Weights of a small mixture-of-experts language model, trained from scratch on English Wikipedia.
Experts: 12 experts in each of 13 layers, 288 GELU neurons an expert, 2 picks a token, a softmax router.
Training: a variant of Muon for the experts, 255M tokens, 7770 steps.
Below are experts of layer 9 (counted from 0) of a mixture-of-experts language model. Rows are named router (the router's row for the expert), up (a neuron's input weights, with its number) and show model dimensions 192-255. Each number is 128 + 32 x the weight over its row's rms, rounded and kept within 0 to 255. Numbers have three digits each.
Before each expert's rows: "comes after" lists some tokens at least twice as common just before its tokens as in all text. This comes from a sample of Wikipedia text that the model never trained on. Tokens count by the router's weight.

# expert 2
comes after: " ", "–", " (", "-", "°", " −"
router:067150120045124132149098118103120134065113106110205137101146155102187139048133091176096079155139143113096184152092117137135130134114170136079079115114159095120106111133133136081113087166120067
up0:065126094163114085116132117110151130130117107134159111109095121152122095118106089144195079141175103107122172131090113139100076126119127172127135091175140113101136155064102145139131106176108109
up1:075153083109090094165113162134130141120139114112190130097065115068100114146215137096128161121160164128073126115161142110193152090129147106114158120117102156068120105128097135076092142137153081
up2:103150167147103148131142109158088177132110092067150180156068138173127155157143159141122132114146137097092122112129165125135144088123134105068136190155083098132139130189137137143170119103158143
up3:088143078134093122128106065154151157117150150201131111073143130164055148156158133175138121087096124093106180107159164143145112076137102145110110117122124090110140109103103161152186165138131098
up4:142160075110127131144111136138116136081148161091078145105054136177108112099085127133153150131166152130135130106165132129137122148118140125165110131092152103142150158139202051161137105155105088
up5:120144167129141097118163119144117112134123185126123093060159168125132127126079135158086092145095176174120122119031149166136116180159152106091130138118100071098125089145178121153089108163133085
up6:171097156071105140054123120039170124105185129153115110124166148158174128135102091145141074117143072149192172138136105163117116092101070177161109099118090099102081186110121099141130130154185095
up7:116147144102135167134107133187080140149133175136207145155117134136117100153137094161047166067139183103128172178147111114143097128130080074138121121142167090116117129076137160115160089099141110
up8:102133101144139138167126123108132156133146173162106177088230135120076091122160175119129161150152112214113146147125186193095111134091082128125104130155073146151175142121147125103168127069187067
up9:112170116146100072134113076129151064183129100160092127186168161157094111140081104140108168159123170130136079167140138110103044104114116103156121089073143120142169105078119174099108168159151078
up10:120164117120179097186106118162144083081104147117121085133093115176108154121119080146084133125078113195119106082106162133160114185165104164124078106079198162062129131110087168041155105178126108
up11:148078132090094113131115124103057092124158101176168128163185111146113086106138088165139116138097061178114120127152167132132174115079158177120165092062095160167176104149077165155153080137119172
up12:110134121065153113147146094166141136113189151130192138114079203094106091129112103098109155116122146171092137208113100136098131170123114156119146141164091160110097181098153101119114101145170114
up13:095103166154093096111124184109138146174144088078096168092072102116184096168103138152119124151127105142130137141132165095125146100087072128085144152176136139137137053122057046157106107126162081
up14:135161168143120088100188110119106110136078125100164143127081067141093136079137096096137134136177098104093160132134129057186117210127102109150162158061104170150148169143084157111155119170229158
up15:115170153092102141116129144077100187121156079132124196108140074120098112146162114127124165084135118166103140198240110110107187101138081137122112100142126151115081101090159069075090174111149120
up16:114125142113157116056153134118123110071134116094121089122109147106079122116123143141118122049105097141143172079157149097147143145105118072102200173123105181125109089122144112119102149195100141
up17:099142128156134060083125106103107098105066187123134061120145180132100181108157144144115179106094144180136076172150132173106151097158167122091150173097111129144074102133115166064114091155123119
up18:123118139165162123091072137120161129045121053101105120108143187132128152117153141103147063105148107166131149159092139096166173194110155081135121145154101096106144122173093146134111098118120184
up19:107078116138114128121126076146120182070110128112087107163132120119119124116073097183099197139133113071191157170103167133093076094108170154149070145111179084137093099127107096093073138193055137
up20:076176176102124190192152120097167111112108122127093146103094115131146146114127088114177062173161178148157110167131145121114166091117175092140169147114151125156164117159116142131161163156169141
up21:126161171051115152097123105052100113157112158156146129099140116140143098114140107131152157112076088183128113168138089129130144082122122057170130122129188145158121134129147160038162112136093095
up22:103111150162117088080094109126131134134040162089110106178137125115161104148133128123152131150094157199107161158152117134136131067124208058116137098086166045148145150107164056134152164115177103
up23:147139132082145121184135094064189147138084130105111117099109134186126124092139107088099098149070157092116109171163195140081129171168119121119126169072130150152171089157116080097117112151111173
up24:082180183147084107173182148152142174115149122093106069105119133163187129124168086149110185130098132170120121147126140153125140108118133134177099105199075101104123095065140201106182038095092093
up25:119152127096131136094132076121085150111187115064123161138111105124168160152109096147123094097103117149156116155093147150099109059075167132146103084157105114142149079130054131160130120181109096
up26:142091133115117089171149153122065211087128162088126115135177126108157110122124179148158120157177091155048166095170101098152145080140109088149171124108153156078173158155152123115108165089159113
up27:070114141137122102143112121122112115163063187097162162088127146140130135074139085109100122089144159107129134054195099143167189116132083107141132175135141168141087188116148105100170122138151159
up28:100157080123150138112131073172084068129112163094175147121128045136135097114172118140143137121109108129075160151150091154083065134156149217088129128163121106131096135110078129102107095149122119
up29:144108129129144108195119116143113192162166169127117115159148152102058120140122148114088103133100109159104087122170107126176200076063074146134127107152179159121156094195157133129142117106111148
up30:205145160116106152101126092134144130074092107096138116137129093073083135152126061156139121136150148138104215147139117135089068113126142172112133149142105143142160108125139074098139162169076123
up31:136194125150109091148124134118089152047086167101117181098173115101134144107148118145110125089093145150109139142138083150087179184073129090122140150185125064126088063132202136154079198112177148
up32:088165145115078136159135098198116119020124114073120182088191137058115154106153153161131126149157095168147122171149130099164162138153127098198096108160143098065114096126088132093141089153160093
up33:092146084102063086119138191146093073049108145105076130146124113128128167161183125147116111123068169133119036074138180093107187070196177121174130181092106134133093142196155105125067120169117127
up34:109161156161124099164100084131138097138120124108099177112132114128101151120140091152142179149159163104127105172120101132155165162121090101132146088013107142088109094094081082104132154194105101
up35:133165140125124068136136146128135116056147120011137103128064168105187152144146119139185150142142119113111101151138157110160149132098093098111090136196139168105092067165152128164103163091155105
up36:126143135115156054096077161088095147103157127072131114169091141199092117099168170128114103086105129149048138186198091076131120063151076139149110085062190089128095128205170074108112128128192113
up37:075139143177094119161154119110102123155105159118158182161104162092169180077109130117187117131141187130156130136158166090118126205124138131110147056112092114128163111143164127108172130075113175
up38:070140132128095134131183119092129095144180197188128117092142172146157149078186112083107076125141169127055180121137082081077057175158141129129120100127086094128099140106111138091116086111137094
up39:111193134103146080178084142134134104109075174142106169130165133124115121117168122115147124189101185099115143107108116144144229159052140132135122088108184121100126098087101127091138150125144132
up40:140125106134095120127149134103088100118124087089173102108137102208174140110140160155129081100115120117120117118028130172085131111098081136122102170144136184118130149134142129130060172053139180
up41:097103147081127104117141141126096130140124119113132073141090105101182116155150172156081136098136114136141151087129063124151115142115156124122101138114159133167172112107135130153126093152102158
up42:093125110144172159138134107111116099102167100137117108155115123131144122153166132126104035121168110195168113116151161083137141137158146144123150160119064136147123167141139135146158124182151111
up43:133101078186111089082099165141125146131117114109149103090115065110102212138129092126159174149146140094129135138119116112163091099135155085112093163157204123135169118122182101070139107085167149
up44:126171124164055132120109162111139116109096117075118051111171118163186155141101079067082108110098141132129156158131138080154176111130168082128089160114155112146122114123111149126146080150125115
up45:103140101050176137139134099071111124098170099109091121126132125159132135134139115117083072105117064153131165125092095118065117130131116161162112165117165127178137161148141140104123132092192112
up46:124090107104149141145162052129151072124074092109157085062121153122135113122126147149092100113114072140117129129128156165127169109111033114136072145129101132126092152175160185067145093191147127
up47:097119114148127146133081188143120080122079161065168164117084139088100174127144087184112219117158144132140174145060146155170080151109119141147109127098159158150082095137130140136103113146133111
up48:118163103116128144077139123161159123108092091132109148109082163163105135150051126086128062096099126149099109088136139169170183117101128136107127124114151136068128150143182089107087138163180171
up49:103140169145097144169050159144136069172091165141134126062098159159130093143145077113156062130139125144107120096149067133184081167094181142129088121131131164087180175102142108172149149167125085
up50:145102148124146113170142084090187162173120104111168132048187122096155128121157069120113133105154149162139153065145188100136096167123112069149093149112133182137142122086163135106156124150162099
up51:141151161155073184161114143153077135091137189135177064143211114099109160085177125159124140126123109109145116121148074106078075049150135075163127164162099111102154081127170092135128106172101112
up52:128147206113104140156114110186093145150118081091042146153102124128119114093160080153195126091152194166094108138112090087138139118119153098131108083127101154093109117112113104059135115122139087
up53:072111135125130141121148118053092101126117211123127152172144128107091112129132084082111106104191173192090127098142123114115101109116099126131170164117072196138137036145182121170164102079129130
up54:067183165132102120105136126130086231149136153114062128111097103100167156140145164125139207106161082142117176197100145112107111156099109128122132113138175150132105173111174155148108144104190076
up55:101123106115173179150150139154125145146059144175137158127148159138139095184178139105123150174157132100101077138161069148101133133091109140116115132089152108107089130099129135122133141108175139
up56:145121159108131117116123173074096155107148145140136129120150147151145111167158154128089137107074151152095149158235118107129080152131041146109113098163164068146155110176151122179086087159183086
up57:128162137081147126153180200145159137125161095126095047145060131140126148099155128134181116068130108159095113122102123166104153139121149110095137142155122180111149137094153090096142052124145115
up58:122162152117142131153146133115100077117164098130137159150129200131101173106125055133111086132133093097134169091064146093181154139134147138141113081146154142195098119118105101117149141112149111
up59:105147147106137110112118080115140117156146129130130078129162128149123125107144115108111066145114085113073166102141131105129162159065153214095137141145163151120096140160095100137100137067179190
up60:090045145160122143097133108139121082138130155095157158117132143135121121117095125161098167110125144012134179087100122113130170112096096097094114187162106059117126145222117135194135102098181151
up61:040139185154078131129134200099169146101108156052134067112076215119116130074151185093105149081151190113145117130147161180175170130128142140097132188072161134099097115154138080130151105192149104
up62:144114102168179084116115121167213164159161169152135103133153133147143116122132102147131157127114125143132155165143105064094147166121100169190137126148152120131101118110143098162100174149121078
up63:161142128138128120123115161126081132126123170110154172080169135131118171060093135127213152155057110098158109147141048095077092112135150109138162073079054160135082155079122127090170084094205146
up64:139105133115152136179121114144107136123195170115124096160047118091108108195112101168129132152106096156155126089159124141166122139138145122150127111140140111092145201192103148100124170171204100
up65:065146190140192094112149124137155079163092159099131116123122073100179113118140165157121099108123148140112202111175137116096100136100098208094105189116147156153194158146074129184160099126161097
up66:161104107143078091164151109132115078074119099132159115106147140096171143150193184144139122107124166096121163160144099124150112094118137129065132146105137101119141087142144142130058133061108111

# expert 5
comes after: " |\n", "|", "\n", " \"", " (", "\n\n"
router:066166103128096086172104103165070094087125098126173120140137080133167117070158079120139095096115124117115166136138153087096141131101104078130125079145086167070122071086138095149117142122123087
up0:127121110119124109127093172137141122103184115083068179134124202107131149108134131177122129181193163170060118114120138111143138078150091179170093105121114091091155176122155164114134166056141116
up1:118131163132144127160206141101199085135104126070156139133094158097125135100127166121131123084157109059128108175112158145172084117080167159116132084138184090146157143125122141138108129138128145
up2:066080147037151065089149115139095140102107053122112119075137111131102087099112121108172121125144128162091106085148083099076120080103098113142147143154168112172081167112151137113118127130149140
up3:143140156162156113088093145148147130148095141138150139155116138086109119089116138086144157109124104124060150073147139105171162157155111146076129110174091180079094121117139073151145111193137153
up4:084168213104140112042177145125117126141144100064138139120122124095092094125107105130095160092185169198117166135106184151073135119079190122176101156146088097112157136158159143130090151145140094
up5:096133128105158161163195131155139121182133131107145128116122090088099156097151131071147138116114102122143120129113135140118119119142084113129128124123168161088053103196112132137100099140164173
up6:132156128130215141126118183196190112149123140132151134206092093167111095110076076145104108153128135129163124108153165104174134115069126097118089193159165155138051108118155123077138161169041157
up7:099129136148137152105054133196149131153158179168135130121078115157163057119051134088151188099186191085160157119171121125118136071121156178113151161161173102119137113141166129060179128118124114
up8:131124079120067138121117138156150091152137083114137160154110107177160159172113095134117179172124182113201104113120145110138115121133091119113160103138104137091151091055111150132119192128121154
up9:116141145091049101137132131116155116123105151140171125146146131094158111119102158153110109090150171145124143130153104192101092074129116158078152136135165152176109143089108131150135101094104125
up10:199160085136137177102125126080166116108126107065129143156083128146204114099158108079136119132085134152109096147085099144088114041132091170216126151171123165103173106074195106127148114122114106
up11:112123153078070141110116149043085114030153121100142140104113127052133128142093078178154123171129103127071151118155086171133107119099148108196147144137173127178083161166095095057057159078138148
up12:117127107164097082097129132098175093115070132147150146162129115063128121132108134107167196094099084156154105068101145072041153141119151087158147092121184103084113173121115161145133071089199150
up13:112128139143124091166121097129126125064081145092125081083122105140123068050148144156148126142156135081149138080158178078163111136181153155101154144147147133091089048103118143154131171134112041
up14:132151187155177108109131180185114100051084078132114111108090101140151145151096083137117153063156132170124134161164174077117171075126191052134154175149104209157106139103108110080124148136120135
up15:127149136153100171150170083129117110109130157100127103096154125200109093147125121139099163128128160155076168137159098144095114102124126087138125144123166111130121143104129155186102093108155152
up16:130122134150150106111183146130127170136137132116119112138114131102193145094130121144106159089199121135119112137168128095173107121068091088140093123157131135089166133088076163122130151095160092
up17:116132134110093105140064135188099124090101100088132073090174184153085093142104112063151131153160074162093139091116166134098172078118154113097190177121043131157111134155131149196090120144136085
up18:119133118221113069133109132124120074110172085125174112082138108134138108137123105153108144151176148084085148126138121136083097154087081207061105112177150111170154138104116162123158069091120128
up19:137132172145119135115129183175129163159126091059119107149131134126162173120074092129127154134180192116116104162138077139116154162120158117123128102161108137115115188119125120155106161137158128
up20:105114159108139091136153119127082114158169170181135152140100142109080163164121116164088122124160114137152119165170161103126149127127110096173172098144168130056134067046183138130138156134084067
up21:156078137094107149153095111145108117147148084109118149098110085153125084081171142075084118125174104132145119126120107107168132136083101127147110073157120146119115123065115159148121155063101092
up22:140112158125143128109085115209128103117076119163120159060183135122083097088089123130109112146088095097116150179076129084129184122095111129202089143118131117110138131073167136112085084138169207
up23:149116149139143145116106104101156132117148165160122070110123119163102107147134143135141017120181202142103128138121146121050131054071109115154161138081108152155094101103137173083119116156198122
up24:097138124108145138143135108159143157078059127100146134084078161113147069123145093061170095141187066097129131098098155139114086149119172107163121127059125109110155096109115100119127102141131101
up25:126120190144125145120173132070083101170087171140196138134208098110101128115110121122136124146159156124158089124178119069038127128148177134096136144120115153119117129104114061130150137084101148
up26:141142159116087082179135114165112044139132077090115187160136146122101158116142126121123152125125128189159125163105182108124198107110119147130150102151126175055178090100138117114157133150136102
up27:091174112157100149158160106133095081161085134113065157146089114110144088068122174157150146137136150141125126100162166091094161135094106131168128125139119107097088158132138110125064157131151157
up28:106113166160175101124114091147112080137119147148142157115141059135116150101126139118112172149088206141187080130110155142110113136112107167156082112150135127071165216177114117182138123168086131
up29:134105135135124146157117116209131105172144090126124125178111102109109156078119106147227146087164098181116118137116133094139116032083157163094116157169116097084154121107086145098131112143087099
up30:126095091122128134151175048106153169143156133086098107085173122117149104063155122131132125196168120161119151139145195104166094165184105166138128158126090118154105157125166140130099163131138110
up31:152108099214109121105160146111140160126161091098114090195117129131121114141161138152094077112158106134128091182134136097135154129139085133136167156194067126086125086141133140097182089143142121
up32:131152082097111086128175147137099116131090096170102129169117147148135179152160109131136157181138128175130126170097167066164137102122142116130133064171057111128160176106188074138177138110131096
up33:110164152152111165075113161095088090131153095123077139108151124117184169052091168120124129083079129115113128111118083097146125149138135090170122107109168158130126128160151177176162093165178120
up34:132136123179114126173128122135095161120113112190109100114121148102138122171147141100115149099138158136055075114117137085182117133171106127137109173125161160096137064061101150127147119133163177
up35:128110143139117128109113109116113142112091088131163158182122121130140110160104164108144173174147131183154135136076136107104126180092101047098133123130145131110148166075089170171143106097114105
up36:096091133166083114151079168167106159131115090121117162133090149068138130084121105132112119162086118190125139107128131112104161040115132140083139184151199110128154105132133078131148090107105094
up37:110093114157116140108089095072155082107167142087097084116113067190117130177203142186169109155082144104147097138123093106109160112066150095185127127145137118121138117101071130129140121182168131
up38:115131140131118109129155180125184140113089095121145135131118140109116133021079109113133113139125139078079110178132161112129099108121194066120118148124135144115070121108134135145113150145120127
up39:084099124126078164121128160097117066118130189107130154111151138149097064141148149125082135135125121176072126115137094133141130087114054185075109066175088142097151117105137156140108139128106128
up40:074171111114118152149130134137219084161152107081115114101089120095097123191147115062125152147083141119130164165172152115069184137124076157136096188100087152078099157107077149147126158133129100
up41:097094097085086138129091130156024117136083119140167114115153110164153133149118099153137061105118113182133092094127170133124112151084122171141077120129125143189158152139148124143101162092121109
up42:091119102130113130138129164136150110104127161078135095106128145125175134111090156113144129158093128088059162115143137099143059160130164144138166071104131150106098182164139142130106154049228141
up43:110098113117104085112112134185082107136111140087180149153085130135158128139151152175159104122094166115111166094118116130112106169074085111124136168122096192182157134111124155105127151099058127
up44:090151164162129124126170166144117125120119163075114150114080069149161076134146075149120158063108185111112127122125139124130160126076129101160105097125137112101124149123064134134092133119200115
up45:134157143130170150147088171073140122125085162097132122138154149065099180139166103058169131149131133132087123103148153112171141077134170069178161161096097136157080147086109096139121152190046117
up46:117127161113137041226166139142147082079072144100108107148122111122157130095116112170139140118135103111128156097176123152106112086147086057096119141154133122124127107133152121098097191113098108
up47:113121099103164091131127129148142061104159108118145136109148140117072132123145113099107199166171131101122076133120114130099073083129097133090112132123172122179122104152078133131112222168159095
up48:113183122118136197183089112120159151133130046163099123108170085134124162161147090126144171133095144150117152175207116089105144163144110087106181086103145149109138114082153105142105120170101124
up49:123120174086122087170158149069128087129156121141132153099116128144083122148111136122090139089151129109147077104153132088122119137126115147094161105173120138126112147123113108137135137138116125
up50:094115084218161149085125197172128120054197124048109180215120159140123110095150041121145134144120156189142106115134096131104143139112140123112141106156142069102132124108137149156143128130064126
up51:117134116109204181162081107138094140115139092167138136175127107177195129159167072123164151112118120162129118116140130125157134065098191090173172060100162152115147183120127119118172156132106125
up52:071179132092158080115097186103117151165132092118104142166110130069102112196066122173135144076146094128135073095173170142184062158162095157137152101104093169129094157137130117118109136081177153
up53:139122110078129084073108098111069100117163143123138113088106139074132201106122182139146113125118165083122152146137074127157093121091126172120113172090139139087138104087082103075162145106174145
up54:111096154076152125133063188138157157152149074095117160108110177140114105083156111102115175135180118109164127229102167106091109082137153073119160140149106181083148102066101117049122136127083125
up55:087163108128113142119160119163111136122076138149116154111148114134182114139138171125060111119126121125092110167188187156134150139157114150196104140115160175158113109124165123102101143122146055
up56:160132134172090040154136116107133136108122150154125163197112147109140185118088164142176071120039131139118108129166111143198128139144148143122127149104125085124143137184168135100170170137135122
up57:105073177097099075114113127143060089100140129117126147119190103190095056084101085166116146139090103158062117114106108073107143166151119077122152097124096138088079102097091126134146147108104085
up58:116181072145123136115098044136108151132107136130152175081107073169073123086080167138140076112133134123122111105114116133162148155137088195099099118137120070112119108144078161144092186155102051
up59:097142113160129105163083185136104128080112106092156138119147142145170129139128129125135125170165127179175119167109117174127155142146186152169123092148109140108127163142125120128089162157125087
up60:156115120127136180134065106114112122136145198074150157108131118135122052121185137056150171124143086160121051104106181095143161098121096171108130103150130094063148091089171094130137131147101104
up61:155189137165100078162137074134125103084118124135148093146115078132125135133169149164124129099136154122123096077147198164117104134147128108057107120164205113115165114125133136146098111120152155
up62:146098107190141156146104149116126091117142136120052031061189167086098120114190109094108126073132185117173092118105112056100124154133126065162083078095122116136091139105148136150110113093100088
up63:099130069157142103126143134149128111203144137105149097161184114108121152109105108095102101132131105148162153098129089129068103124096132112177119114120101094111120099097149141133136060130094105
up64:079090111143090117107096106151102115172056124141129099122120056160157121124140172159118132129195065153100142187177083115079130142102090149148146099088110108052136179102163149079141110126131132
up65:085113085103144167122154135163130144142138111101146165077163166118111070111064106095128128093167080104150122110123130080135061136074143146132149176104107135115132127101134138168145165098167106
up66:120110120173121103146183130093100104108150139047157119152137133079097141058141090159150154115152115124133111123173147116154119127105077132143187169091147098172135081139115141074154100162160126

# expert 0
comes after: " |", "0", "1", ";", "2", "."
router:082194118149124102183113082117081132163119105051157152080080106135122160139128150084179123108141145092116170101119097126166127125080111101092144151119091128134115137152096073151144121087175096
up0:115151100154123153075134118121087137171130134070144127122147160159078108089164118084130089101222113094133140134148140092099097157125126100150163110114097093154107132142127086134101040105127117
up1:163149143059121103184101193129108100138131117098103097153107142132173140156161157050121114118195125136041145075117055131168163082112105072095139124163102218117095128103125128118117124081154100
up2:142118097155142155156092115109128085141089159112120137157191118152145077155117103233133134141145099132114143139166155152121095174124107078143094075130156156138112217137119148116083123128141067
up3:164130120118150136085057093157154111079131143143135148173205104135094180125153170064120111123110142118146108114117080146062151153092163153169115155131141157144091197169118158143123105146116123
up4:158140101119107130116176105090207191128109099134139123134083105210122098129060113158064111162153184152150102186112161138156209106125098127101148182123146191114089136184090126113140085127140139
up5:092111119128109146099136080123125197111159117140117005126140097118157111116105116095129150181111131123121141098096123144119105141073094096107073162077114166072198083138127047115103099168150114
up6:108128161154174099119181131122151143128157098193103169108117109085131071175154110181164151147158089149132132139163109159115127101173128157128142117138112127133159161131130107191089154153162133
up7:148101113130111101122095101137136120171113208115157130130148066088125115088055179103117105117174158162116116090115146060128134077158153094109135151183129119128073137139068114149098199178138082
up8:150127180135195101114097115113125170159100162160136146072101133145185132143067089117113148083109078120180112127131208124169128182145163141099122136125075186101102111118158141027170124119150113
up9:127130134201104129135107120120121085109091146144120087121054140126124151142084179058186188108115129120123137136133109100108159134151142066165106138146130153072128121162136102164136118110127121
up10:108099104150082076117091117100126167126191147123065115083092132095124124145119069155199084174135184057118095154114140144153100163085152151172137184126156106113142165153147117104140151139123102
up11:126141152122115189121091105157153127097136180075178173137109129151105164126143122112142119138155073163148207060189142086099157148138160170099102098172132116097096094159143081176145071156127082
up12:135180162198120127117099143167130166136092084113134136193132117204138095132111135120149148115090134080077092095175121133188141127141173186107144143164100187157116098128075178142108153112142132
up13:170152130196132071108143154134145123122061129106167114056105150182119181176140139117128154100157133171139167134101155196110188113097130110136113175111123106142108075124138125086144127135151110
up14:111159085210050080141139174153114149117128162098118160136101078137093122149172126106095124123084186203100087131161161143156140120148140082104139179118082111098136130083187168131089173068118140
up15:148123175083127145098062139132180104090062135112113131139122103155147129169086090139124184135110123058165116108132137088159125091120144087142103106126143135184075152133086154099111165102173103
up16:171145106136114075141207130128185098090139112139165128083166139159157152113156083112129137165074127116125155126142075113108155130158172160122099220144135092175119079119146105176141185099100071
up17:189160107124119150141120156140124137069112120082133114127167194138144173157115184164066100147166144140099147085137097100155164130113080067104053115060095097107074132116136059131064139124147149
up18:117186157133080136097103134143091180097115124142157123107036105123173179162152164109059184144130173137093121152071077163135094123095117110159144135151082121070145138107128150175123124167161141
up19:108157165108161157064129078108092098145099137134107167108127103145110118103114063100141124085121201142113129163117181073085119139204142129063106101141149141132138092180122177200152067150149131
up20:104101128210105104175203142102079137127191120122146144106116179152095191178122127162091127125169130150144092111193142137092125097181114085099161151176133055105144087147126117113158095133110112
up21:057144152116179099175109090077092150103117086098148108095107126139154112126111099137152088033161139122117139108121156112123129140080156163101113130151104134096128029115165182114168155078109222
up22:120125157147153133126138155094077168171131137123084121084128128140112141102127108101134187051130155142116108153167114143098148106098092096087121188176159110092079077181110097193126187109098161
up23:209123122120091108120126146073065085161123145115091139133180105093169141104173106136150159095121101125146114133211104096101121128082157082107164122157135064154115077154110163110151107138132157
up24:128065130134148113166124124191077131069091115081122141105168125144167156124141149133102113178104188130123137120088184126171143100146155143038047149155138088145104174111196144118110144092151103
up25:131176151076116122162179137111192148130043081176151091083125095161151132106130099157100139122170112133090143112128047133161049188130151133116152118109174205117133131111132096167163178181146078
up26:134131144096125139119123151080110079161137144099100124127110121128150126104093146123134171080080085011159107136162126101146125113158184145088091083092159131183124139157106131130148143159151116
up27:089082168116168117161074122114125116106094152114096146107178103143152121118132137157120104138103090151107110198135144123118147115143134121215123170075102101171081165209188152143097154150192117
up28:148067109124141174152160103165119146155154150120111117171163133092122094117205126147098095138097132091063178136146167137116139143103129081122155129128143085112092119148103065178121099150109128
up29:229162185154120150139134197032122131156139128106130156144127113119181123161138094123110117127031148165143154102109141132053105133100156101079107154143130083104185097136106083107139078159217119
up30:218178062087130069105146101151111148179158123163100160126123164170163181119173118110124154169159116181136093167178101123146135121149126115152154127134151167114168140174148041203146093142109127
up31:148128113129109087108106171159112116146121088096103127169145103138144130176099039147131114131119147122136114099156134071091152139138146165121092093121185141090132138101129138153148130106116127
up32:146162135075106140190044067120145169173096146115138099174153153162127121165122141159125085098142122145136107101191166119118118138098120112151117157064117139101083169108123123110155099115094091
up33:188154054147155164083116182095154111129112107114101176156108078140144082099172142106131118179064161150173149070137149092142097119107099151086174160073168151152097146107157068132137111148151121
up34:166147072144150104104122160152124185168154073126117135139084185120113149111133117073156127084063129109109101082107140129161129088139117122110167159146139156110100129173094147162101075140093191
up35:115149114115127139160090092093138161188120068151167140129177158142161128140143157116066126060100104182175084229124128170166057196067163109148115123076091091172152103068112114220062070146184145
up36:191144098115112131102132069124104147138197084121083145143127154145130191097074129095096151118066105159130169139128065137132154165097129145109128117173124136081106118165126135148149092139192137
up37:152104158210107083164105097080142102103067139105097130075106118112185142107122130071135114127145093093108145133124135112124137060089122117091145117135088144116130068170136112059190120085129090
up38:089142136145106121139184076106134191138097044091138100097121064095077161127126080154090164082127146138118118089150084069097152176149170130136074152154087133113192150106162095126092100164074076
up39:153124058133128115171133148150088129129097149145097207144164117135104059118152148095126101121108095186157134120072111081110129155184122097167101091130140117099170177121090118063162166159094130
up40:116155120213098112132096102173124077165100103059155179155074149145172125095119119121110121132140126100116098075091132075103127164102106112110163113119083099099138107142086111110124090109156180
up41:091147121155119111136122181211170178183076119117149184150132122139093150147119110173153142103132151150088076127174118143144103097105122112120142100117120096172116134152090115125115128087082132
up42:105120107163105126148124192132179137087085149142142138104116151128154122154167186090128156097112073165048072097120124107120107096105087146140134118125185145173146111134133113120188122124121153
up43:076244110131172071144174146065106146164185054047156117157162091165162086094150154075131123117180142116097119122152123065096134083069124165121128191109152140134144138095120146107121140138180112
up44:155072144149123092124141139114157079145146157088141226040144130128157129095099134117095146173147225127149119131185131112186108135068155107105107162106145190089159129111061060123145088130073056
up45:171131083120120132182130171148104080139134111099096166137133197128100143158202106111109121183139168152157082130125131108183098074076157121121164114152107171140164122084120042113133146135130115
up46:082191153166064145084123099113174098091094118183034125107132159134097087109110118152170106156104120083086025087130117150032115149104107143131153141171124155173086185092137116114127133165105135
up47:090160153154089124179120131097126086152160084105183161151136160138099131090118126118126101173117150150139148131154102103115161141133098104072110216165157107133193102059111158131153099079157123
up48:140127152107077102186145113123164105163137123097170142022151116118099069118094130177136162122121166188133162094135067148108100112165076112145085152124164162121180145140099076098114171134196102
up49:109070118200095081089160163136063091111116148066151083133147100133100105171114196136103199083122175091081130117086170087142079095151117085147081122129110146131141161112121125127124151130113108
up50:100100147121162138157144113106045122083084145111170113106102127127120165109118113119094145108127174121136093090172132093150157128118136141142104068055148140150102086182155139124143082112058121
up51:183141117154130146125122130125118144131104159106131130090128105140188131158126104099134116185133084182171128102095161140056125090087047167127103122137120155139077163102075090097093192081153106
up52:138087124163148132139084165101066117018127079071090105134147094140087161143108098141125060120140099150194135176116139081131146087154163111032138214169145098123110094138174123144086083147137083
up53:122170141148144095186095082048148145142163145117082165117115146135107071094143122129173099148138171108143053112129141107050091158113117129137095168095161158120083137151109099176118110130132111
up54:076060106140112120200127184163157052182137109176090171128159148153141152170154150153110113175138124194168142082124126144127147167120081157206147144118143212096107063144154102112138111105198110
up55:092173099105151127109124139112149156113100153133113206096119167176100136108115172154158121103156102123124226162099175118096135070117146112088107083086146152168116181125156146136140111109095094
up56:105146192124173110142188135182163097149079147102092135119099111157052045121127146043125103072135114167130137149088195113173149147109126129087119116128107129105150120081082117130180165087133163
up57:144093137063099077108158148127196131156097087095163153145165140108142105140139161126136100073128132129155188159102120144161093173113194105138108176079083132105138136115162128150150119117135124
up58:119110104166149150135131125184170143164170108197159118180139130113149134087110185138059142179130143124179082142118117119108075085134136108109117139106134110122122208086130168176154069174129148
up59:112146138138172107109128098131152207162191118088085179169082162095094140080039178160146128132161103159129079125129132163122172148112107147101093096044119079099124109053124130118102155170138144
up60:181123125086100120113140168086120092111130088118166135081116062107131112089116162150130079170136147104118126116152127070126172129163120117149121153084151096064193159146078171180138078129118144
up61:116103146146116133117075163110120150136087126151076120110108061088094110114095158175114094162136151175110118049144127166226105091127161098139124106118150121147126137130166186144187132130151125
up62:108190121168140135138178142115168146200087167086165174141115089108129175160115190087113177106122124160099118089103201143099164146103063098128112082097110069072175182096117160102153178149129116
up63:141118136106065150098094100145140116184140161105187147185111116179179139135125088128156169102130151160089128107088128149202179128140099156179128141125122148132130137127179140139172110107173135
up64:138132157128100126147151176126122179116183125109170079166133126151115109112114164127140107180121108158183171169099133166162092207125126100163116148164148107133115163092151087113126106114154131
up65:164085095104136122171110131135112125132108084195125137106069050191069125157174141117155136128127085125134092059112210183131157128133060082152139102115133181157123137149144058110101148122154105
up66:129128150117182132125068109138135114123185137065123089203129097130112139172172085112171102162084150160173111183179077092141145127158136092082096111038099100143130142136062153074200073087147096